python train.py --experts_per_token=2 --d_shared_expert=0 --hidden_act="swiglu" --moe_layers=[0, 1, 2, 3, 4, 5, 6, 7, 8] --balance_loss=0.00333 --vocab_size=6054 --norm="rmsnorm" --norm_eps=1e-06 --tie_word_embeddings=false --learning_rate=0.00136 --beta2=0.98 --batch_tokens=[32768, 65536, 131072, 262144]
Below are experts of layer 4 (counted from 0) of a mixture-of-experts language model. Rows are named router (the router's row for the expert), gate (a neuron's input weights, with its number), up (a neuron's input weights, with its number) and show model dimensions 128-255. Each number is 500 + 40 x the weight over its row's rms, rounded and kept within 0 to 999. Numbers have three digits each.
After each expert's rows: a language model's description of what the expert responds to. This comes from a sample of Wikipedia text that the model never trained on.

# expert 10
router:462548534512547506509496489546476456586503572519450531455535496505525411554498519508471495448433481471479438544523475510477546439493547459456547538502513490473488508459478542604479448495530440500449543484482510467498542523518494377500542492514554420576535550519498454554496593489491454535470572536565487441464563463503465466549464511551522458527509512511503531535463469515523474556503
gate0:512479520428517508534552480519473527465491495484499461516544478402477513501480446508497477555472504521479437525507470535488561607523527544508456474507609515538424539519473508463499539498489475503462540508518452525478464556468434442525518483485550516540444491490500504565398486508478415496498475516511527475530511390507475485550504493532504484514527448513428556548440529501528551469478
up0:487473585472476524565508488534577481560485510462519463552565451524455491568477488434543488526493480467441477511525447545469474503544537424557467450483460535516503494477474445474414529526471494547457490546391512463498614520529546504515532513520474502498462500498507530526499471433495518573465523446555553494538484430471540471455447432568514448483525458432565484506549608456545489484515
What it handles: Ordinal and nationality words after the, such as second, World, French, plus units like km and word pieces inside proper names.

# expert 30
router:489542550447441545463504492530506502550487479592530529497475529417547470492554474511549490524477487533466541525523567444531507531439515493490492495507564433480537478466565507476493397413521506471529484525480513486589524391485544600576454524443527545489522539492523492560476504549484574491520449504515471486484517427456474542463519459497547464552561540453549441461520501498581507523532
gate1:543447501527468549441518544507491540501492508480504498556518449502519576460493468495507510463490468470553460500502494426440548534462465512521466488500503519511522498465568528534450459502417512571466557498479485513477546492420459479495508564429513585504533492538548546482475496514481582423536504541478506533486520496490462479469527551567597513526444549444458500544573528482535499458422
up1:508526518506455538507502515467534557503502539482391514582534513520393512560558543490452473555556451429445501553582559512525448511504532626469520522500461500581504498499544517464535432472495498477476542533517500477527522498449493446506497514470441542519516520516539480436514567460524474510507552507470511464499477517504398538474599521474499566533520452449452487598453436547481450471486
What it handles: Single letters right after f or F, such as f-a-ithful, f-a-çade, plus infobox and table labels like Coordinates, Length, Score, Goals.

# expert 28
router:556510540504482541419490478492423465432420485532493560504474490483550549405450510481464520498501511541487472535498496482448467456578510531556534484586529408519479557570432445516484524533488449606550472550537538530428505526490532534503508451517515437576475583412489524507529458461486545463527508531552501505490522450610547430504433521499535506538525495490479499437465495486416470581479
gate0:538487564518499555510511557539456563527460497506508599554527524508527463487480491507573520477471537500487514559414485470500458527515466538508556474561474491478457547450511511494545550440504460540458519508526510540523490484426450502544508435530499466432554484479507478423581472452444525406533511495537479534523454545550458517526470535528518533521531552502527503491468533524494479470553
up0:455474462506456484554489485582546483537564495515514449473584457524515540556499498440491486499464522459486548531560493508467514446506475488509471584427505543523438539475440499485497500610472498472520460516473504538524543441538507511406480488492452509520378528548502451515489461491516519614441591518505495503516522509496504423505556566487464566422466477485432475460542499522459514548542
What it handles: Month and day names after on, such as On December 2, plus infobox field nouns like Name, Density, Conservation status.

# expert 25
router:465512421591438545497554524466430522452502507493506501552444515512521482447457475526559463555416509558492502453524451558427518538466488408504516515537508518518530492414472446532466485457561520538514542501556542524434538523578505522393511560566596511450551466433522520519497521528445502507545479424463461436478531483465521488524518488476447518556544465573475451414534527516502588493470
gate1:512520524473595440466501473476573491533456424526456499482502542424449547522492524539481553603546454561542426557450449489470528487472498544516512505495461516491456529507502481484530488503459478534523489454474527484515490529497475456460488504609467493553587425473537519478479516480501570499389423483492498467522516504473556538497546564512503485492468493537477545471467421454461507502490
up1:495477482500535524507505451534503452544526504551573531503518463535505498471532423496573448489402567524470555498534544486494467576455512541525526462501500487406501453533477512512505516513483473525463516466560522551606499503474489486500514476534518558435448528563576557480475486485471485499517516406513438493548517458404521543473480531543515522513462484513538565499536504423480516485485
What it handles: Suffix pieces ending nouns and names, such as -cher, -ist, -man, -ming, in Catcher, Thatcher, medalist, Programming.

# expert 20
router:462473496461476401487479482512465475457529552508532516529480464466516466550502537525481545521566424494542557506498468432412486523479500492511485504497493595451525494547462529510487526487446531485473425490503464538545500509554499417508569548502486491492530472503474474480523509569483507455502473497499519475589511480535586461546539539521490559547544526460470481505504557467481456468472
gate1:540484504434490451535531573563501467525467531488493482415437527454506460592432494491519537460517563520548554486491547523500498492540489487471437396405576477473500508454475515550507508515453548494454534549473476533563477469454495436505498478450495445547518506431498428523484544529502498549465473524488557495525432462518455465537598447581540461538465544451461487493388484450495454468475
up1:542469580528490514437437464499540452456429524470556465470474479478476564529519480563499516512526448559499527537477488535490487503511484459511528454510609542532560502534506548467464487563549530578499513467469443504514501432483528459544565458475488517476479545447504512456476531521485490485505528496471532475439495521496488542524523553502517518499594416468485528544541512454478503528438
What it handles: First names and surname pieces of people in lists, tables and credits, like John, James, Harry, Ash in Ashley.

# expert 21
router:510478543580468510458520462522431516515449467501542507532429522512525515460505472506464523464502497570476491562545524452435457425496456456495578505580518522503473471510515416538432515502548530471516454415495520582529470427529510510565484469530469524527508528543501434503471514549560517493505444457484565484463510541570483466562556464430488514497518466492549527504523554510553484498543
gate1:562412507495482544488486540502420545490522484452549429520491498475519402539470526534457448558566513534467560501483486535529489511522503559584453517453481547524446529461472522519495553430533498501455479503494500559503480498476552463540535470441593498492530524433509449582481505510533444535501473500548460500539547542485487439560531473494482497462499536548511559536459561498520490536435
up1:488494519557505513442509603518520535493506448470570527480547472499528497501517489502558500552438520497479446470535538586561456504557512474476518453491513449438580486454506533450515479492537493499464554499427526510540457528434447525480570454462509552517449490459491520448464591476498424522477477506470493477496507525558542549435560403461492532537480497487424502504538476483490432490486
What it handles: Letters within Slavic, South Asian and Turkic names, such as Sangak-k-ara, Kozels-k, Pavlyuchenk-ova, and single digits in score tables.

# expert 8
router:432529524513475479498481481545519522507428463481489510532492529558454513537469516503504511561434466563510492525488406517492493489502456451435456486463506521503555501544481576503590524528559430473504611536498630490445502478463566493453510519506508459500486447584465483490424494404518542488506567540464460480514502511503545553515452557519473447549528484415480464482546569450457559442479
gate1:512528496488447477460482502450521486496487523427536435457473531527443499505400456445482447535506521446547496467466510535523544494544477457506499476479493563471474515521472475564538507485485483534489512500535503628498462521540486545466457470555474343418469549491551529526462525539470525533498534517473510488450534443464490415497527428534553552594561491520483493461525448510503498447458
up1:516496469497549508473434509485469521525576513496502514578398510535468520482524476519479542519533548514462454507499532511510493507478501452504522476528544560481524536482474506523447559535521528551499477505463498447581469485541481561489543472412546516560503491514454567419575447457516548526477448497489490522609482509384494430497569484553432514393525515492443488575484588403474506528478
What it handles: Table cell separators, markdown header rules and closing parentheses in tables and infoboxes, like | after a cell and ).

# expert 12
router:508402506499514547462485469443506429510557524534481463449523566526476494530437584548498494447530502528491477493477555427600464532544566524475500493514519530494524449554486443545496513527521503546550476472492474533523501526508496553483526513444513552549462487487490524473450495495507545567450540510540508476489570473446465462460445583462486591518500466578474454549506386490578484531479
gate1:415526506521532578560475501564558459559548482532465515487476451451528456489494510451530561537434510504473444500493451528500499538531494461582506511439480467512450519488580514544550464542462469536501454464429440481478520480542489485483511441467459538522483530448498518444539531516481515546450507440438576539462528496485510480481513596428547448494440484530505521509439482504479483532461
up1:526477474501453450546516529487502478435497491492535581392514453592550532488465469506512466449473553506474569490513504512503462510544541499542553501483481537523490560520518555482521554508524504491441470533508496524520521503435527511490552458515562550507454507558503564473464508481470478528542464476559507440470552502511562443507523485560503578551440443529477482534498539518539490537440
What it handles: Line breaks ending table rows, plus mid-word fragments after S or s, such as S-utt-as, S-ail-ing, es-ot-eric.

# expert 13
router:529539429568499473520534436509476466461472517486504531494496499540524538545481477426502496554532514523528483463504493434570522511517532534436507491470473458504535534538473545594438489483420515535476447497424516475511503568532506534431480425528536484415413529570586515445477523503494466421462501461511486486465503503468481459403471492481529472483528466532478425518450464509479536520543
gate1:489445547520487482471521489469556492573483469526505548511464472463501461497471468462490465472500522544502463571529495493511463470456563609590450462514475503533432568439501494487470472470491409508500543522496474597551488537441503470516404447511531477484521408519575453482457508446463492455523490552553496587527458542488501504493458474500500491426583509501549502472452566518452434479457
up1:529525494511487523494517506529488517434506454527447535473467536435537455575546510540460560504526584490550513445484522511505522505469537523542518474548443502522527495446495497450578565524521550421530516472553523475502495498573493451491462513398457473486505500443471559605529482479486498480517517512492477520551471526495474460508558490486486594524411496494515480586475466491513456571530
What it handles: Past participles after was/is, such as born, released, built, located, and compass words in distances, such as 5 miles east.

# expert 17
router:424506476490505526513513510525451496437524539488502487520488576441521555545525516497434446489551509482458532513470473442568497531516485523484474558511378535480538458461522477462514484525449467414537454520507503477493542474519530496575505494537501424520541499509450507579504378480429554504492541513511396529433499477511512462433501449439503487432453440476517486514473480517497540502559
gate1:484534497469568531507456561493524536483477465503491542490549536513476486455517591506471495464504573516538412453570512501528524560492484508581539495470487467537507475524509483481491532535591557505484493484481455522537460514484518528496500468519422413480448446510513391540464484541525537478535498477572494574535491496556481462406457522468478549480566505554532523529528509444596509514500
up1:521478454470514509521452452497506466512478510478493566575490522533394486521501585578520504435522530542466427525557495479542494570501521454455523520466520498562533591448493530488529543503522500494397494510585514462477491542515486465550484464465500526457458425459458424605493484531530502489490520474593481434485499473569524491472493542471476498484501499557501518497583562508529500482415
What it handles: Mid-word pieces after m or a consonant, such as app in mapping and aly in analyzing, plus line breaks ending table rows.

# expert 4
router:523478530550551490472605508480532541467510515502525519524496451543493428461469529557385513547510546448504521506519485495518486521523478537436489444545471604461501503564532503525534494534621510561526532517480456475528461469568539565495566494521501506508540488496545535441509549496579420549502469535482561466474525508501463513539464440480476484508458455574438519532533534459554456528509
gate0:569417481466487456450503543535541476502502497498474509528494467492479484477460490515504497520546471500541510487553556472537467509508495546492522443496479531482488478513589518444496513508502541477500528530431493493506532537576465510540436404546450492438481522494582531513540468454544645489438502472531535538458388483521409533544543423504494492563525495533480592480510514490422470510460
up0:505577497448486500544451540498473492522513492436498498449584509502476473542444462454519461485476466496450471483497464539495560471499483470433471528501488473501501506483451564516463524523432435524498391416545521538456531444462563457462515536505523502451524461485418526481520502521488432513506534508476508436525544473454615440495462574592496515482487548504472492495519483479581501475532
What it handles: Letters and pieces inside non-English names and abbreviations, often in tables, such as accented letters (ø, ö), GER, ESP, NBA.

# expert 15
router:518449477519535480498554570548537446392542498495535427442513429516539502545520493531528478468538527493491503562485512531530508453412512597515555526487488484497485455497525456404511548539507465444478515535593500513484457520482530484490517442467455584510468441453539521452525456519387563484535552411462521548514437521547419501445526535494509483512426504452549555532477549474521559569536
gate1:486520585425461448408555588496539517500537552510617492532472485446423575487404547453412483463533566431461567412545540509455511489513441532483433461498534530512557531492507534528518493532434530486518537512574464482528542366474491466539557522522549425527520545523553421526512455429531520567511549515493480496463488502489544467532496535551520533559540530556520464526510534562503462460461
up1:518461507491489431494499484539559486497486515484560484534558477484417480483465521449518415514529520501459514499498475462481491543514501509536496507462492446492568378469481507499555446492449381484510476456548469545545593486437509538477513482565465391479478479552505428439525509521482448544458454502476514509459522495548529489475460442506482551507560501528461423515483498460495450540526
What it handles: Commas, opening parentheses and quotes, dashes and clause openers like which, where, when, because, usually right after a noun.

# expert 5
router:474493573508449509518444469488425502501496534472484479465522469536462520555500521563475478498491566499422523467520556499437479499490500517555526465469536537515422532501517511475439441538510420474489534567541423484526517531480492467461527460490493507470500482506526460484515520560471452554502512486409476508501585458468454474515451470542573539510422529440477506491462457495474491412532
gate1:555438512454475490524490523498520450530462469470502500530546453473465441493470527485417514507472543490505506528485524561515484528508528522554493492468460543480463465545463486467476519504504571534535502511461499572559530471480479568510483469594485549446531457472493528435438464496596481548479448495528524567507524425502582505571512526552524474568548505540471460498484493455464483475461
up1:521412529518490513536489505476453487444480549510514488531496471524498459563510612456444454515506473482544428509490512479581450559541512508537510556518476494424574556521465442467444477487494421467503512558535538467515548471539488510482489518566485511528527527505572419502574589489436476579485475518492525501530498511504438480459523522541475536472435522550517503508485530463430501513501
What it handles: Lowercase opening consonant pieces of common words or compound middles, such as p in pipeline, sp in spite, woodstove.

# expert 16
router:573442532499502481511515612554530509552543537492521489471488532432495532501473497392536520489478517445553440466471465518562548555454556501574513540491529493520488440547499508498529568520509483478493578428459518522440471535464506439522414460543457530495520470503567463457546504526492507446492513480560554525429494564537477525559499530463502446477558515542518520518482526542494546509468
gate0:464548528508468474491502519501532461463473493481606539529503486486495524475543511524526497550488456480466497398509499468467542527523504447447462481511504497486517427445542457500467526422502562567529493553448458493539492521426465537494548494479529409497502475502572519543454520531518537512532481467526512462441476501533600546537539431507413456507506463469453506436519491433473484512492
up0:519448422453495496560520471509544487477443494511496494570507430531418424517576534500534535408496496493441516539498519516484480550467440481491511503483539517491472446516526500477537495466467503437503453494570487547494514475521500588496585511449519496511455512465548525492451486522492488558527516499423481521580482462495453488531504505488476535553488473486459617480537466528445435414503
What it handles: Function words such as the, of, in, by and on inside running prose, for example at the time of.

# expert 27
router:522512493561470436522445499425520488537482468495485505506546531564458567519456556527493524453486483474527438469467472467413528440505457484428499487531515524538525520465476480503511535459549610499502499505502521528474554461475491452490480515509486478508461563583503475544531441512545521548494536476496478474460494515576549521450471524477431463478484533460468525531552477549522527531406
gate1:568559421538455439498505482473475508479564489536483417534431519480469493410465497493483521457459495518445463427468538469543619510522535467506521498536515529572544399434447529506548527527526504475488538434542528438554492520392414406504491496540455515440436563467462431515472496498553492489445462458471536503494452541507497533531505428523534579442507546547497560492430520505490461490453
up1:534493496526499569513498506437520550499510534523458482547506551493421514454413495514528466419514504524511469426430448449545538501548512527472485565556478549531553502468454562480540509514444525494536495438542507394488504512507488462472510525549499468433512504549471475575491537498523541492518417502476508540489420512458455480465525517567510567503615530540487533555539526464475493541480
What it handles: Head nouns of proper names for institutions and places, such as University, League, County, City, often after United, New or National.

# expert 9
router:531492482482555455553408487528452497441479444453500555482566541566529496454402447439598500524466519467525542533457434554413502482543544464467510545548473479522498496479470490466505523545516551559464430488559601502549510479493492474484482451486503452489491535487575489490450468499582535545529481469487457566491500542595574535489460473509497503433545509483478462501430445496530544534456
gate1:583497502537564492562557481495479491542518484515472508516515477522488576490494533479477510423476538455454497482412590503559524533588515528465515444530506453547488421395480468456593514544493504488455520556494516543531434563590513478467534434477532487473426489501490576530482518472530484506510523458484488484599438540515467588451503502512510456497582613468428526494498520461517448537470
up1:488536532518547501512451421474490478577471520430518524527607514495529500511517570586482475511447484440515489524517516471514583497514486577497428511501481473443538534531479608466528509502549517478520485525480477557481529474497477623572518479549511449523554450532502509506561465484563518494489537506501502442509447552510548546589498469460463411494469491480497472516582542508492527486499
What it handles: Noun endings and plural pieces such as s, ions, ities, ers, plus group nouns like people, government, members, population.

# expert 11
router:471553520524550486557496445444444519553608509474451497489558530474467556542498475497464468484472474448488460475510563539540473523482521457483494558511541534484484524396506507405418450516582520516489491446502543532479546544530445492472439454446536529510449565469490462569525571497569516466473480506504506495428467490449444529547545428556500490473499513438434487501506459470463445509495
gate1:487488512530488559484521539469482528488478479573504506553460477480489551463377539440501513498529471487543477440531468529440493536506450498475499491591472507482518513529570530445481515525451485428488468436512428562481493491512501500541524567395496463421505486513489449462506465402506516538424490523430535532498554567493485441536535527523466559510411501545447496471500578497492610528437
up1:502472521504522531439548501509526524498456464522535491467494535471541486503511500429467541576493468497575493524560425504480490489502554505483504523509501461492531458559584453434483523566484482461522494482562475468517423630531507491513463480534486575490465482435475535552486487542523493485414450456537467509449462493597512422535519531484550527504520518480470492461501460439425578558490
What it handles: Quantifiers and adjectives before nouns, including suffix pieces like -al, -ical, -atic, such as all, other, different, new, most.

# expert 31
router:424543526429488509513548510444524511549474401502474516556512587579529562553472535505511439498574544523526481511470580465442450493484438500486485436550431535583506517493459521505533492495478486520491487494506538434468481515452462481496485472488523490464375496490493463446477551558627501503489442518537470564453500514577490534459515540426487490469509473539482550493414544502509528569507
gate1:455414490479542547491510463528504482501526478534522481500501496491537483481505536478540465437506421516577495471506523541479487500432527470510456615449473518491465534469492482485387475522516496526484564493502475502518491494420485505471461457556483469493498487453418553471478476485530517495465418462468529463459480544519491526485530531500479555557493561476570584549496438448496487483555
up1:540520505532572450515490532546503512473475500431477480500545441508471457456495467510427487567539592504384520479471460528499542507571502479491521447499525487547534442512495434508518519445544528429468410534477546475506460514560508493535495586447457498546529497544509515580477455485442508524438554541462539522548551450457531516520465432564509528467604468481485485485555493496505523500458
What it handles: Numeral tokens in statistics, scores, tables and measurements, such as 28 carries, 3–8 metres, 4.3, and number words like two.

# expert 18
router:501506523521525535453501514505422591539497506513482520531491401532496550567483524482531522454574509512470465492455456508476534513542435553488506472484468515458487532486519458515487467516500586470457479504470433475509482495455518574532532548508511486558526428475420458538508449510466437473617579571510540455539494547475497459512527586532543446483494519526436569501521448578529453534550
gate0:525485498455485552544452477527460521550514523523532434449500595486522560553506492508464563421451512537463498438453504466527564525514528489497520469486564514521469452516525478423551524483535480461554480553498535503532532523579468432464535482505498432525536529505529497538486453520486491469489540471391465418464581512544449492529444509527429500469531541495483535506445461509512525491485
up0:509529589527485468552455546510515572450446531525566492501463445527564557542528453444405503459520496481504544526406508494476486437490441546443462529526524476472509462507533468484454533450471544541491442475468519504512504405542489441522519465564505506499539457495473441464475433469523495569462572512447561458471473534543491530515545527554568599464460533469556477505493551465469517447569
What it handles: Second pieces of capitalized names, such as D-ig-gy, L-inc-oln, plus contrast words like but, However, and the degree sign.

# expert 29
router:477490524516485509506512594537490498454459503573442550565456487506567531488491547526517475577549505510492550513534514527435484487493476510492478442508522513564546424497472469536522521523492573511555458530510483486541532440552544519472422500536471522471437547486512514467489478548540482506554584502524501507500403491541561497478473524428515473510481470499518486465532567513590553548533
gate1:513543526481482470515485503516495523581471505557509531490489444519527489501464499477427419506544500555502515542492527561456535563476525528527544514522494473488549481458568477451529551560519499500458418497492447455495462493555492500455450446452498575561490542540495523491492507499480466540537509520532423493460446456565563509604474518491575504523537520552513555462551484454514448490466
up1:474458470517480537509514525590495521498601487489510445499471427468554512481447525495488501501498532481554522444537472405448513503468499432530477542517571547565475512495466491494463504601489533518522533462576505506499551516547487499470457529459467498462489545501521488442435543484477515459503515453460495520480453460508540532459546486470463446499514516576397513492518553468482499553495
What it handles: Year numbers and day numbers in dates, often after in, a month or a dash, such as 2017, 1967, March 15.

# expert 1
router:507534541457531481483561498528540481491509491515428455459483491520476438428544480510470493489585476468527509551550510559612470475467515449527499515463480509593457475524488474498484471520522444496527482540488455496557489574547542515489578530473454537512501467507466496458447510420516513520489498470483440527483463496551552598494510528503446459535457468576510473549465491474480468452533
gate1:546513538532510451551510500465510542584432519474548566438499451515466543531505419495493482491450502472528514521529507579486520523480480522484485537507471505546524537512490416509480469576492486551563543545504467527500536534502475482487517487453500545513492552530476528546484472491475405550519526522451577455499464497567457556487478526474596533453440562529365594478510419558485485497515
up1:497534603506539559504520550467498510499489487561474577500538519519495460499396454492527553450510520607497572456472495480543522550449437495553529470508550472478462540496495500540512486549499526530527476533538506473528540483526508516552463514534556516426449556437531448578507491520458544486493477548491384456476484573474610469487524483473555524486478554505459554503496577464450474529460
What it handles: Colons, dashes, semicolons and pipes that separate field names from values in infobox-style lists, such as Genre:, License:, Website:.

# expert 7
router:539570487507449514452481526522552457538506491496519455476437445509491502483458455570488478483512500583432410482552448502538459505480423565514517476460499480450501466487564526430487465531465494459498488480540385544471457450470479546503503455499520473523516489487488521472436530431456489558484544510535590456505425524473488465539480427480466419512472457497457453468489533467505450542486
gate1:471415510463518553472521532545470473553448577446532539468550508453540491504519494445554462517541458492486475492555457455533464448477485536535535440470462505493433519506491528472498511469494468528448449517482485492490511525499446493493503457545541495539488559443494515503535582466543534540425457547577560541528495483430513494575445556476510448494478487433560503454517513509439479465478
up1:479505522557443476487457489517576484484506502482445537538586524503423423514427465507497529501612423475519537492514451539447508481535461432467496555546434483553526444434498464512517467540550538499509501518478521493416460467495522525495492514508487498450456541536488576554492468489517451510625581508477470454542458504548505469523508492472485484491484549530477501543498508395564465488467
What it handles: Sentence-final periods, line breaks, and the closing = or == of article titles and section headings, such as = Johnny Neumann =.

# expert 22
router:498511536479421557530510474550515535501452490370552571536544496493561522492527467422528507464524476487483473508521411448475473445490575460540472507502541507524558513537506531409485464432482480476507456445546494508482474503539538447510506471512564410459477514466416571557592537449455482501461536500477463451461471549471503491511523531465526550506445525510538492464521509466495518511544
gate1:505525511491501488556466537456491468474502500492538539440487477440487518481428489432461487482534510452529505483481479494522558464460487499583490501492520411475483550504538535492515505520508555507438472537584388522528484479507454535477471579491488516420551510497509400534566567472472451452509485463451507495481541439448502496552514450504544522502426510521450432542459515528548586466496
up1:476475509504535513412461471524449548467563482533537514505510446451481468446528423560460467468504507459483502484488459449505451486525454513558530501524452472512519493438522478509500467507518509466485526454553542541539537494487444550505433572529425475469438564577546537415497506502567471587489523458482522497619505475530529532415519557513464457510522469520523552454473541503483549476494
What it handles: Inner word fragments such as in, urg, ion and end, inside rare words, surnames and taxonomic names, such as Gard-in-er, cl-in-ical.

# expert 19
router:490436511556565531483498546515526520483488481536512470502528509514432528518527497543546530572580516455474546496543585454564524481452523488525466436503532513475438489440459487480593582455431515486511572499486541438520470486471521495514485464505491484487501557574519474447521527429479501459523519520551499486532501450465497554549471500568562389451536563464434466460563498473469482505478
gate1:501551502443418576457501539524506470479590530470494558456514421556441444510469508472508544492552485535525511517519497525454455519450504530413502455554533539469495526438529505496504362502522548468480479500542471519536508521539485488421485521448584546482580436542569455480435486451444531441499537479465503525549463421494545458560422501505495466491517484463531504487502486531484505485517
up1:510533495446492565453509505507510514472513541470499502442532463535459461535448508467499561502577511553499539502546485536496509437428495510439501481554529553514505499441509480475528424513532542476485481467505470551489469548574538488449504531486545528440532438527563407459426545442459536429534550479490541462583461434483527474480438519496542468488515518458569490492541475536461498499513
What it handles: Pipe cell separators and line breaks in wiki tables of numbers, especially row-ending pipes, plus table dividers and == heading markers.

# expert 2
router:427533470445542509486516475500574521492523524526514445492553480496546467402560474501515438495487450528449547487565506481459504555496481487527589511450545437454472526532467461541497551474479484453530576531488384531481518528538455499489489509473527524465544543478501519497464540531458486506510460508551528565531474520490476482487486450508526529506497507434535510548512479551491574379507
gate1:493527531543558566530528609540495412513429484522577503469475486537471508478502492455440474502413492510505505502464495547552541448462499551522526553514516484432514472487548510483524497476494467523511485424523482534513485547536465423514513500502560522536510552484424479564495533530501553482486566422482492542542521500515468484509575533419460514538527515599477588543495432478530510505454
up1:466483562527515464473566525528472486509511468478501492454439467501581439471503468447481490342471494562455500469554478440481472471462507492506511518458524473469467465509479492481527532482536495482528487532549514445531529513489571472472450554521506474507501604505579437484530464532468493575478559475500505539501462535561504524485576466479467449462432460494552447492414535506471519548438
What it handles: Word pieces and capital-letter starts right after a hyphen or line break, plus blank table cells, like socio-economic, sit-ins, Seaford.

# expert 14
router:518478460546504514454528618539552503468404518543513485493479523505457526536488457507493473538504501490527449499513477466492499466467486578469484489489478485524499569466511534558540467454447506517467469491403525424499519540519506462498487492489474579566551500436510502463416515578458445456532563487501477466495539483459566488475531475445536537502491532474576514520459445514505559518546
gate0:462584464440493411459457540490420567526482520536488507504432539560498485476541458471503462496540476490523487486452465493459537422500488477525467473487437497452499551487428521557522496444576558510434495474489462544501462502425446470558448506484540486487541568511508421508471485588488512483532403503491568479525488493556471492498517486492559446477452514556478441471463465502429489415425
up0:495466470421594440508516471524518495541487479505594536545519535488509510568518496510475477432557511482446539486489482521567507536448472433533481470561480499440573504399471569468508498528568513482567498510451480592485547520513468469463521581536421510485516506464478486499497511541484511495475489453478498545529454481460491444466581453539482623432561509454543527480512431446385517495504
What it handles: Commas, en dashes and hyphens between numbers in dates, years and scores, like 1924-present, December 15, 1860, 3–5.

# expert 6
router:422497484514449539454520442539530523455465507439477507486431516475531436476503540438487491446542483525587471505489479491540519497578477491476576547501480425467525494494464478494458481504489560477527481479511571481506481452537509537512469509547504409472514465526569510514543550489543541392440435480552491525533512437536486488494541453470517478510526501498471471511456472463440476525516
gate1:504544496475531518461470503526466554454541547475590507425560512434490516539473552516561517495480472475464548508492497507514498473467448500530485481474499499467540481501573502541524446549532505573403560468467483520533529504487508532559507436534490495492569503455445519504424473470500538542511501490583584494436576514483505525522485515524572511438490506554511473554476472481501459512533
up1:453537509445463508588504520478477552427459517496474431505551512496475499501515485494476443493528488496499502518515526492490445460476530553457430507482530521481484565548565505475551521463446534487501485571477462499513542510545463457531551563490563550437531477571464522564489442512504550531448610491430499503512479466460415500516498501465590518535480430504477503440546420528495511450487
What it handles: Middle or final syllables of long technical or foreign words, especially os, us, es, ore, such as phil-os-opher, glyc-os-ides.

# expert 0
router:522506482415458483537499570520499538530468457459469490494527487451462471450562434540542472472476502518545516499496481556480492555497530513484467497528514454477485483444478550484506465541421452422450461534480393482446500493484494473485520513493425509538558464504511551535522516485498450473444499541461478525531522443466514506447476532540480510520451470531465534424516509545534533481468
gate1:480514499467480447535505535532635520484530397422498588488504509472501523557533441534448481478530483489424509532555532511473478507493550537449533525466505486449479477542548432496514491462503466515564526500450489486495446457546473493533458559542520447474481524464447548536564423526455525480489480530469506548474502584518455418549527566439524502468500482472480538520541491556480458470486
up1:578430528508511496469456521551456471576469500502502504548525543561471494502479476481508505513501524493513519492452575463563463500519557570540559542476444534472478479449532479484483517539549569490480486511597507474435450455551499575434483509467462451517470397557495482559510488501479563496491526519471548563436525483466423472454568539486545524431589522449504547487525558512479513544490
What it handles: First piece of a word split into subwords, often after the or a, such as f in bene-fits, ert, Vol, rout.

# expert 26
router:521556549495530518454541499496535574476537463549519496507429537485441491428474536442474553475477484458531487506541483495569515483530575494491469486458522481516491517606515563515536553490468502508456525475492580508476502529476505518489517559500460537504550484473501449414523544483507486438482397588505569512494469511438515537574457460480446462389519525547480464528500570518495538512487
gate0:489467513420492571478522553530441541574421471486534594456546499508421572527457483414520529588540581529413470511449547495466545550521528519516499430556525491524568544479496488392538494485525506529468495495440451456528457507440451540580428520492493518481550474487498430471483510493499592529515480510494527484536420554527474440484554455513576464532517521546484494473534515497459493510532
up0:494499470497507505530471474471536447495507410478489534450559497423477493506523487521556483504444460510495514510531460508490500429455533441560473534461513519490416511490560557492421478436435551500459516522536494541553502559597487520542494452490634493471516507446511496544510465466542506418510513431529555479491570489445517486488538490461473501507484534497591508525456484450502528424434
What it handles: Function words joining phrases, mainly and, to, of, or, with, plus is and was after a title subject.